From a checkpoint of a small mixture-of-experts model trained on Wikipedia.
Size: 8 layers, vocabulary 8192.
Experts: 64 experts in each of 8 layers, 96 GELU neurons an expert, 4 picks a token, a softmax router.
Training: a variant of SOAP for the experts, 3877 steps.
Below are experts of layer 5 (counted from 0) of a mixture-of-experts language model. Rows are named router (the router's row for the expert), up (a neuron's input weights, with its number) and show model dimensions 0-223. Each number is 200 + 20 x the weight over its row's rms, rounded and kept within 0 to 999.
Before each expert's rows: "mostly gets" lists some tokens that are sent to it at least half of the time; "comes after" lists some tokens at least twice as common just before its tokens as in all text. This comes from a sample of Wikipedia text that the model never trained on. Tokens count by the router's weight.

# expert 39
mostly gets: "19", "10", "18", " 2013", " 2006", "15"
comes after: "–", " (", "19", " in", "-", " 18"
router,192,217,189,216,229,184,187,238,229,206,194,198,200,217,161,228,190,167,186,224,176,208,184,175,227,202,172,233,188,212,194,222,203,205,203,225,193,237,181,154,236,239,230,199,186,189,186,217,179,221,194,170,178,190,211,188,225,222,209,217,184,180,177,213,194,227,213,190,223,181,217,204,193,204,166,169,196,168,214,217,240,213,206,184,167,226,190,206,201,196,210,218,221,235,174,181,182,171,183,182,174,197,219,236,181,212,208,206,189,224,193,177,182,189,196,174,189,231,210,204,212,200,196,186,182,193,192,178,192,197,223,173,176,211,211,166,190,164,205,189,190,211,228,207,156,201,210,224,244,197,190,187,233,193,202,175,220,194,207,234,197,203,200,193,207,189,193,200,203,213,232,223,169,175,184,168,185,218,178,197,208,182,179,183,211,179,187,165,198,140,231,230,173,196,208,190,184,208,199,234,181,187,216,177,181,188,197,186,176,213,219,221,204,200,201,243,225,202,177,198,185,210,180,199
up1,220,176,220,206,214,206,206,215,159,182,245,224,188,198,195,202,208,190,212,205,202,210,197,195,213,214,222,206,151,193,202,239,218,207,210,216,173,181,202,212,189,180,198,212,206,181,206,239,214,193,184,209,188,176,212,211,225,169,200,194,164,177,202,241,203,184,198,192,177,188,185,184,194,228,217,186,197,223,164,194,200,226,182,186,198,197,187,214,227,165,187,187,167,206,206,178,190,161,188,241,244,224,175,251,211,221,163,183,188,231,232,197,220,199,202,215,203,222,248,238,222,202,219,222,174,191,181,253,199,233,189,229,188,217,191,222,219,187,185,209,184,229,219,181,185,186,232,223,201,218,190,199,210,218,221,192,229,186,237,190,207,234,198,215,220,198,218,227,194,192,210,203,223,222,192,200,202,194,172,165,204,239,195,195,216,174,239,195,182,204,202,207,192,192,211,205,199,204,221,196,226,158,170,204,207,166,183,204,187,212,190,182,216,208,171,196,209,215,175,198,210,237,189,202
up2,193,192,193,199,203,178,204,180,183,200,219,192,186,207,161,213,197,185,225,200,204,168,202,178,191,180,226,232,183,185,231,183,200,218,193,179,200,220,185,200,207,225,223,181,215,175,197,217,199,190,228,205,182,217,206,172,177,236,198,189,185,181,167,193,174,194,205,152,185,205,185,198,160,223,196,200,176,220,168,200,186,157,190,189,182,197,175,186,181,221,206,175,218,200,230,179,168,196,201,177,185,220,159,187,186,205,204,208,229,196,184,221,160,235,169,195,171,201,212,236,205,208,195,229,215,202,226,192,218,190,195,184,174,169,195,186,211,214,201,177,161,171,171,206,234,160,204,210,211,184,203,210,172,184,215,217,198,194,245,164,200,205,191,237,203,201,169,154,202,162,202,184,207,169,208,225,190,206,217,176,197,191,194,197,220,194,196,227,193,172,217,217,210,227,230,220,185,206,227,206,231,169,213,214,234,190,209,212,193,237,165,185,212,221,234,187,184,209,215,194,212,166,204,166
up3,205,210,187,175,218,223,237,182,208,230,205,193,207,230,214,168,185,164,195,194,181,161,190,212,220,218,165,195,190,214,179,215,164,166,194,239,170,186,196,183,205,179,165,197,198,224,228,193,191,202,209,271,231,222,183,194,187,181,190,205,197,206,226,192,206,199,203,198,207,206,184,202,201,201,218,197,212,203,178,208,196,200,227,205,182,192,185,202,183,188,173,183,193,177,245,203,235,202,183,194,186,211,214,162,214,217,205,235,214,196,173,200,198,224,203,206,264,208,178,216,210,177,224,195,209,201,175,201,203,182,199,224,231,194,171,218,186,207,198,195,200,191,208,192,243,199,189,214,138,224,184,212,223,196,221,196,247,199,171,201,165,175,196,169,242,191,196,203,184,191,201,199,202,202,198,166,212,227,170,177,194,217,215,208,182,228,210,206,231,187,213,228,197,203,192,188,226,192,165,157,194,216,171,206,192,182,189,205,223,241,214,195,217,236,177,210,195,220,208,223,210,186,187,191
up4,174,191,207,218,201,157,214,183,193,169,230,176,214,143,177,203,196,186,223,224,216,203,174,184,172,210,230,212,234,206,195,198,196,194,209,187,210,218,163,207,203,225,195,217,221,199,216,191,210,212,208,202,168,180,206,188,210,165,213,174,181,172,217,167,232,193,247,205,216,174,175,197,193,201,208,241,174,226,216,204,193,190,189,194,190,221,208,174,179,188,201,182,221,217,175,182,188,212,210,218,169,201,224,226,238,202,180,189,191,182,201,202,218,190,209,217,183,178,225,215,201,184,192,172,187,205,195,213,226,207,204,215,174,251,216,197,156,196,176,228,212,188,201,199,210,184,212,226,191,209,229,201,216,235,209,228,172,208,197,179,218,196,189,195,159,221,199,177,194,195,132,191,176,202,193,214,195,221,198,220,198,215,220,206,171,209,198,199,202,170,243,194,192,216,223,251,221,169,233,229,191,179,179,190,181,186,198,197,207,209,219,201,201,199,204,197,174,227,212,215,194,180,186,252

# expert 48
mostly gets: " such", " well", " one", " most", " many", " some"
comes after: " the", " The", " a", " as", " his", " its"
router,185,236,206,195,168,206,218,195,205,233,201,233,224,224,206,221,208,204,204,192,207,245,201,174,174,197,203,220,189,175,213,169,180,168,202,203,181,181,232,243,202,195,211,178,188,188,222,206,197,202,191,209,169,210,217,192,200,235,208,226,189,207,224,202,231,181,217,202,172,200,236,190,215,191,195,201,209,209,179,222,195,223,218,195,180,186,229,219,190,170,192,202,193,179,209,224,207,241,202,235,198,221,164,218,221,204,174,236,162,217,175,172,234,232,201,169,197,195,208,244,181,212,185,199,190,183,160,229,197,211,230,192,183,163,205,191,200,193,239,221,213,215,198,181,167,173,202,193,195,167,207,185,227,148,218,218,245,216,182,180,215,170,212,200,234,196,188,219,237,180,199,204,218,203,210,212,198,180,167,238,217,201,175,218,166,220,220,228,229,213,197,192,178,207,208,192,200,202,194,198,182,182,184,216,197,153,215,180,200,202,210,174,194,214,219,231,201,206,192,211,217,206,202,193
up2,198,180,224,183,225,208,204,194,198,223,230,179,200,202,221,174,229,204,231,188,237,214,200,201,220,209,225,209,203,179,205,196,191,205,174,171,225,224,182,162,216,233,199,192,220,177,228,220,169,192,167,208,216,197,199,198,156,190,186,208,217,201,201,224,201,214,237,158,170,218,221,199,194,267,178,223,195,227,182,214,199,185,208,163,236,175,191,181,191,198,215,223,213,166,172,207,221,141,198,189,193,219,223,225,198,187,220,208,200,223,185,200,212,211,200,204,205,204,219,176,174,197,199,185,187,225,205,188,183,201,184,194,208,180,192,180,181,181,228,197,222,222,169,184,207,181,256,185,195,194,182,211,212,221,212,204,188,216,204,200,182,215,205,234,236,237,200,204,212,206,223,225,216,215,239,193,185,212,215,210,203,208,208,203,255,202,188,253,176,188,176,194,179,195,216,205,207,174,218,196,207,144,185,201,224,174,175,199,223,197,197,207,188,206,216,191,187,221,185,209,212,227,208,219
up3,188,205,232,172,233,216,200,186,191,189,200,196,188,199,175,216,195,209,227,233,209,183,178,205,209,194,211,205,214,196,154,215,191,200,196,212,170,178,198,138,203,184,207,202,201,226,206,182,168,225,220,213,214,199,226,171,203,221,221,182,219,196,185,202,190,125,249,213,184,219,202,179,221,203,159,231,184,223,186,204,180,198,189,194,167,187,199,217,219,207,188,233,216,183,225,217,182,213,186,186,179,201,195,182,189,247,192,189,213,190,189,205,203,200,193,205,211,246,222,242,194,203,206,227,198,176,187,204,197,232,206,185,204,182,195,220,186,184,213,215,187,200,174,176,207,198,223,198,221,173,201,175,232,234,227,222,203,227,234,184,235,184,195,211,185,200,218,198,199,190,201,215,245,194,166,192,213,175,209,200,168,184,200,201,195,189,212,225,203,156,191,216,183,161,194,195,200,142,177,218,225,193,193,171,177,190,197,170,181,194,181,216,212,202,207,170,202,226,181,229,198,211,187,181
up4,203,179,197,185,196,197,188,202,186,196,201,197,199,195,217,188,170,190,218,207,182,217,180,201,190,203,215,191,229,204,210,196,179,179,188,208,189,209,176,219,237,177,159,175,205,251,235,231,205,163,201,236,220,164,207,216,166,172,216,215,192,168,207,207,212,187,228,206,187,165,193,181,219,216,222,202,192,192,224,171,186,205,242,202,207,219,190,188,187,208,206,223,188,191,222,223,208,228,199,215,188,214,211,204,186,180,236,220,205,133,221,216,183,172,226,190,172,224,187,206,203,203,205,207,197,186,199,196,185,209,219,212,193,168,208,194,196,240,192,202,234,194,217,200,187,201,229,247,180,210,204,223,222,181,207,147,195,238,203,211,190,207,215,202,252,198,185,214,206,173,204,223,175,218,191,175,174,197,159,143,188,186,235,217,213,192,211,208,215,190,201,203,197,149,213,202,188,175,197,191,198,185,208,167,198,234,203,192,167,201,219,177,189,172,181,186,189,217,216,202,226,206,233,206
up5,202,200,193,210,189,188,192,250,190,184,217,207,192,202,235,213,208,204,190,194,180,204,192,188,202,187,219,218,180,220,214,198,178,187,243,181,195,195,196,186,169,220,196,215,165,163,210,195,187,210,203,210,182,179,195,221,208,166,265,199,220,223,168,186,234,182,216,182,196,209,150,171,241,192,186,192,209,184,212,193,212,206,184,231,211,201,191,203,207,207,177,222,197,201,213,247,211,204,198,183,223,209,185,167,179,175,213,202,180,215,223,209,196,201,204,164,203,185,226,189,183,188,178,180,204,219,172,165,191,200,224,251,217,183,185,219,206,203,168,193,212,162,178,207,184,172,224,197,185,231,213,252,197,162,170,219,200,204,168,169,202,204,183,203,188,188,208,229,207,194,198,170,217,180,185,197,185,183,223,185,193,193,213,210,187,191,226,220,199,182,213,202,178,200,150,220,174,213,189,185,199,246,223,216,247,186,201,209,206,176,165,202,200,209,202,191,178,205,240,216,215,171,206,223

# expert 43
mostly gets: "us", " United", "}", " name", " team", " ·"
comes after: " is", " United", ",", " |", "2", " World"
router,178,218,219,188,214,202,189,243,200,225,189,200,223,199,221,235,195,204,173,242,181,184,195,229,177,189,202,221,173,198,227,174,174,204,218,192,191,189,213,227,208,182,233,198,212,207,219,213,185,181,232,186,207,186,201,213,182,205,167,199,238,219,177,226,226,205,211,191,170,176,232,206,203,182,220,205,176,184,197,180,146,230,204,210,186,244,179,213,192,181,199,195,211,229,186,224,206,196,204,193,196,172,186,191,157,171,176,192,186,196,229,203,197,181,155,209,220,221,231,172,195,218,212,215,157,197,224,211,243,213,219,203,186,210,239,233,222,196,199,194,177,182,212,198,186,217,210,209,196,206,206,201,228,249,197,203,215,186,223,198,174,197,190,187,234,194,166,225,186,218,195,208,214,198,183,210,205,202,181,245,210,192,220,210,211,234,218,181,219,209,198,214,187,212,225,204,177,225,223,211,165,227,206,219,194,207,202,197,212,190,215,226,224,199,168,208,213,189,158,207,224,178,251,227
up1,207,193,166,171,178,203,204,212,181,215,191,194,177,165,214,165,171,203,208,199,200,193,186,212,224,209,205,210,171,209,197,201,161,221,222,210,190,192,210,222,193,231,213,184,203,213,162,196,208,190,184,207,190,194,199,196,201,190,240,210,194,206,207,232,183,229,238,212,202,217,172,200,168,184,232,189,192,189,219,198,179,211,201,171,179,173,217,202,180,165,190,176,210,205,207,222,200,216,203,214,192,231,205,194,175,244,186,157,183,187,211,175,216,171,179,217,232,238,189,193,220,178,166,178,194,185,204,170,199,206,187,221,210,185,130,198,216,188,217,255,195,256,208,213,214,162,205,216,197,241,200,209,210,215,208,208,225,192,199,207,190,201,222,194,224,210,186,178,196,185,185,196,201,204,188,175,201,176,170,227,172,223,218,184,186,211,200,182,231,217,190,219,167,186,200,211,179,178,203,171,197,244,184,201,153,198,216,193,199,211,213,184,192,229,229,217,201,220,168,196,184,179,170,228
up2,189,181,200,190,188,177,217,190,196,188,189,202,186,184,149,189,187,205,216,221,202,183,212,187,209,186,237,188,214,217,179,177,212,174,191,198,208,199,184,212,241,214,221,182,203,193,197,224,189,200,217,211,191,189,209,237,176,223,208,167,132,235,218,221,175,219,249,188,207,213,234,200,207,203,183,191,195,208,208,216,208,178,203,155,185,246,207,218,211,226,205,201,230,176,207,191,248,212,196,190,200,202,207,216,208,232,201,215,195,219,184,205,205,209,228,217,221,165,176,200,188,193,206,205,155,219,211,200,209,189,221,181,205,199,215,189,197,226,235,194,200,187,193,220,199,200,224,193,206,197,224,257,219,197,256,190,182,222,178,171,187,224,227,186,216,220,187,166,206,205,205,209,213,210,189,216,213,203,172,196,207,181,169,205,226,171,234,174,205,188,186,213,192,194,233,187,207,181,224,179,213,171,180,163,201,221,207,201,224,202,231,193,169,210,229,193,144,231,208,181,222,194,206,199
up3,211,232,217,200,142,193,201,190,167,190,215,210,194,186,198,169,198,217,229,211,221,169,174,229,180,195,187,207,178,187,187,216,198,191,163,214,199,178,193,170,172,205,175,203,184,235,231,225,158,213,174,230,203,224,233,240,208,153,188,194,206,168,195,173,206,168,245,220,230,208,250,209,202,193,210,200,234,192,220,202,202,215,186,223,206,219,181,210,244,208,225,206,178,191,173,209,253,163,186,209,219,192,219,167,190,207,192,205,180,180,202,192,214,206,227,208,197,186,200,192,189,195,211,220,205,190,185,217,195,238,203,168,235,215,174,208,214,199,218,185,212,179,179,198,165,187,180,206,200,204,198,213,208,201,187,202,192,184,197,184,190,235,208,180,214,197,187,201,178,208,189,203,184,212,192,185,209,235,194,183,219,220,228,202,198,220,204,215,185,220,207,172,213,200,233,233,241,198,220,204,184,198,227,229,219,197,154,210,211,204,184,207,231,180,232,204,188,216,165,214,205,196,166,204
up4,246,134,211,201,226,220,216,237,200,180,237,212,203,180,214,192,152,191,217,207,201,176,210,174,166,204,185,200,191,194,207,222,187,193,194,203,194,216,227,236,198,221,189,221,190,179,211,186,206,216,188,209,238,163,199,205,168,209,197,215,248,175,224,219,192,199,210,171,179,204,219,224,182,216,185,201,164,219,188,168,232,204,226,212,184,225,204,242,216,167,216,229,216,192,191,208,179,185,214,209,212,212,236,215,191,214,213,173,172,182,201,230,226,174,229,204,184,227,206,197,222,204,182,223,194,190,196,185,187,238,168,204,222,202,238,214,201,205,170,184,232,194,177,220,199,210,197,175,198,216,176,191,204,214,207,184,203,192,233,213,198,214,170,196,212,186,207,231,175,187,179,197,197,192,193,192,216,211,188,227,201,179,193,203,219,193,191,212,178,235,194,237,204,173,189,234,207,168,207,200,193,192,228,215,209,213,191,201,185,240,196,180,159,247,190,217,216,166,225,194,191,191,196,199